From a checkpoint of a small mixture-of-experts model trained on Wikipedia.
Size: 12 layers, width 320.
Experts: 256 experts in each of 12 layers, 32 GeGLU neurons an expert, 8 picks a token, a softmax router, a shared expert of 64 neurons.
Training: 1624M tokens, 12174 steps.
Below are experts of layer 7 (counted from 0) of a mixture-of-experts language model. Rows are named router (the router's row for the expert), gate (a neuron's input weights, with its number), up (a neuron's input weights, with its number), down (a neuron's output weights, with its number) and show model dimensions 80-119. Each number is 50 + 10 x the weight over its row's rms, rounded and kept within 0 to 99.
After each expert's rows: a language model's description of what the expert responds to; "comes after" lists some tokens at least twice as common just before its tokens as in all text. This comes from a sample of Wikipedia text that the model never trained on. Tokens count by the router's weight.

# expert 25
router:22 35 39 52 58 55 50 51 59 53 30 43 51 37 50 62 50 59 48 60 43 57 58 62 35 37 59 64 62 66 62 34 74 43 79 57 51 47 38 38
gate0:66 71 57 58 49 61 58 57 36 55 40 48 35 58 40 64 52 50 43 48 55 62 55 55 45 47 56 51 40 51 64 59 48 64 42 47 31 65 67 59
up0:67 82 52 66 39 45 63 73 31 71 47 48 37 52 43 59 36 50 48 48 51 59 52 43 61 51 53 44 45 48 56 58 38 64 44 40 45 67 66 60
down0:48 40 61 63 46 39 65 30 60 36 37 58 45 39 39 58 55 61 42 56 66 32 62 63 58 63 35 48 40 36 57 60 48 49 49 72 51 59 62 54
What it handles: Sports table row starts. Pipe symbols opening rows in season-record tables, infobox fields like High school, and sports words such as redshirted, pitcher, team.
comes after: "\n", "-", "th", "–", " first", "0"

# expert 59
router:53 38 55 33 55 56 48 48 62 41 27 51 34 56 49 65 61 67 47 59 50 45 57 61 49 30 67 65 56 57 47 42 57 45 55 41 46 52 55 63
gate0:53 42 48 51 60 45 64 49 49 58 61 58 41 52 53 54 48 37 65 32 34 47 81 55 34 65 57 61 58 48 52 53 62 49 52 08 38 33 59 38
up0:57 53 41 43 56 36 63 50 47 49 63 61 43 59 61 57 44 36 58 49 44 44 76 58 38 61 50 35 49 43 54 61 64 60 45 31 49 26 49 46
down0:44 52 33 42 38 53 53 50 39 42 54 68 42 50 51 34 42 41 49 43 40 63 58 56 65 42 66 62 47 40 62 38 57 54 59 64 49 48 43 69
What it handles: Place and polity name endings. Final pieces of country, state and political names in geographic or political text, e.g. Assam, New Caledonia, Carolina, Congress.
comes after: "s", " South", " of", "S", " in", "in"

# expert 45
router:39 35 51 46 65 57 43 43 59 37 39 40 45 57 41 69 61 50 41 51 38 54 50 51 43 34 45 54 53 54 58 49 61 41 65 47 51 42 53 62
gate0:55 49 49 62 55 48 56 52 56 48 57 51 46 42 52 59 63 43 61 50 46 44 65 63 47 35 62 50 43 60 48 42 42 41 63 22 52 49 49 53
up0:49 39 52 51 41 58 58 58 41 49 42 50 41 56 56 44 21 57 59 49 38 34 35 19 55 65 45 45 63 36 71 32 49 48 52 70 58 46 51 42
down0:53 30 47 53 62 53 56 66 57 59 35 33 50 46 51 42 66 54 56 47 67 64 52 52 69 39 46 49 49 53 51 46 53 60 59 52 52 51 60 66
What it handles: Sentence-initial acronyms and names. Proper nouns and acronyms, often starting a sentence or after a period, such as UEFA, COVID, SEC, Collins, Lisbon.
comes after: ".", ",", "S", "N", "L", "X"

# expert 57
router:45 47 45 49 59 60 42 44 60 43 41 39 40 46 42 60 55 44 46 50 39 56 57 53 33 61 49 55 60 54 51 33 60 41 65 50 45 57 44 42
gate0:49 60 52 28 41 35 60 53 14 41 65 56 61 39 46 40 48 65 43 53 43 61 56 46 45 58 58 64 46 37 58 59 48 52 59 62 52 55 37 39
up0:52 59 49 38 37 46 50 50 31 59 60 43 56 41 39 41 54 68 53 44 49 52 51 38 38 50 63 51 42 49 55 67 44 53 63 58 44 49 36 25
down0:46 53 45 49 47 33 48 59 56 31 51 69 72 58 56 44 49 55 46 53 64 42 34 48 52 33 44 68 44 52 53 42 49 57 75 57 50 57 50 54
What it handles: Field colons and word endings. Colons after infobox fields such as Fate: or Course:, plus inner endings of words like Frei-her-r, phen-ome-na, radi-ation.
comes after: "1", "i", "2", " Ne", "3", "e"

# expert 28
router:45 31 42 48 57 52 54 39 56 49 52 40 57 57 41 46 57 55 56 54 41 50 64 45 44 45 54 68 67 62 59 41 62 41 52 47 46 53 48 42
gate0:76 39 44 47 37 46 50 50 51 60 62 54 51 51 44 45 41 44 60 43 53 54 56 40 30 43 58 39 58 45 46 41 59 30 48 65 48 67 50 39
up0:46 50 55 37 38 45 53 63 47 45 46 60 42 50 52 52 45 72 62 50 42 24 43 53 63 61 43 50 41 55 48 59 40 52 50 40 49 57 43 45
down0:43 67 45 55 51 61 57 59 42 51 45 50 27 46 36 54 53 47 47 50 84 39 71 53 38 35 40 58 52 49 47 46 36 41 50 50 42 35 73 46
What it handles: Date and time phrases. Spaces after month-day commas in dates, and of or from in time and death phrases, such as June 6, 2017, died of, autumn of.
comes after: ",", " ", " March", " October", " April", " died"

# expert 39
router:31 40 53 46 71 49 32 48 54 44 53 43 58 46 39 61 58 49 44 51 46 62 67 71 51 41 66 59 54 53 50 38 53 44 56 47 49 50 50 46
gate0:60 59 61 48 56 41 82 48 24 45 72 59 49 71 32 61 37 44 62 39 55 49 57 52 47 49 45 31 38 51 46 49 56 50 41 54 42 46 53 56
up0:43 49 26 42 55 43 73 48 54 55 50 44 42 50 21 56 50 68 45 31 59 45 63 54 63 55 37 32 50 41 48 46 60 44 50 44 46 42 52 33
down0:56 66 53 75 52 72 54 57 33 54 48 45 45 45 43 50 80 55 50 54 43 67 37 49 57 51 52 58 41 62 47 37 38 56 53 53 69 42 38 56
What it handles: Infobox colons and determiners. Colons after infobox field names like Type: or Conference:, plus articles, year digits and adjectives such as entire, same, next.
comes after: " a", " ", " the", " for", " an", " Type"

# expert 52
router:38 43 47 34 59 53 45 48 51 38 47 48 42 42 48 66 55 53 57 45 33 70 58 69 45 46 54 51 64 70 58 37 49 47 54 45 54 51 47 38
gate0:56 43 56 58 60 43 48 55 67 51 44 24 35 54 54 48 59 71 36 53 47 29 39 57 55 51 63 54 45 57 65 53 58 40 56 55 48 46 37 45
up0:41 42 47 53 42 68 35 44 40 49 46 57 59 33 31 56 49 34 61 49 41 55 58 30 37 39 53 59 64 45 46 31 55 40 59 38 42 54 70 51
down0:25 40 62 50 35 44 53 46 45 63 45 45 50 37 54 52 27 52 56 40 56 45 50 38 47 55 50 43 40 58 46 57 45 42 49 54 38 42 59 78
What it handles: Table cell boundaries. Pipe characters, line breaks and first words at the start of table rows or cells, such as | Best, Family, Genus, Nominated.
comes after: "\n", " |", "|", ";", "|---|---|---|", "-"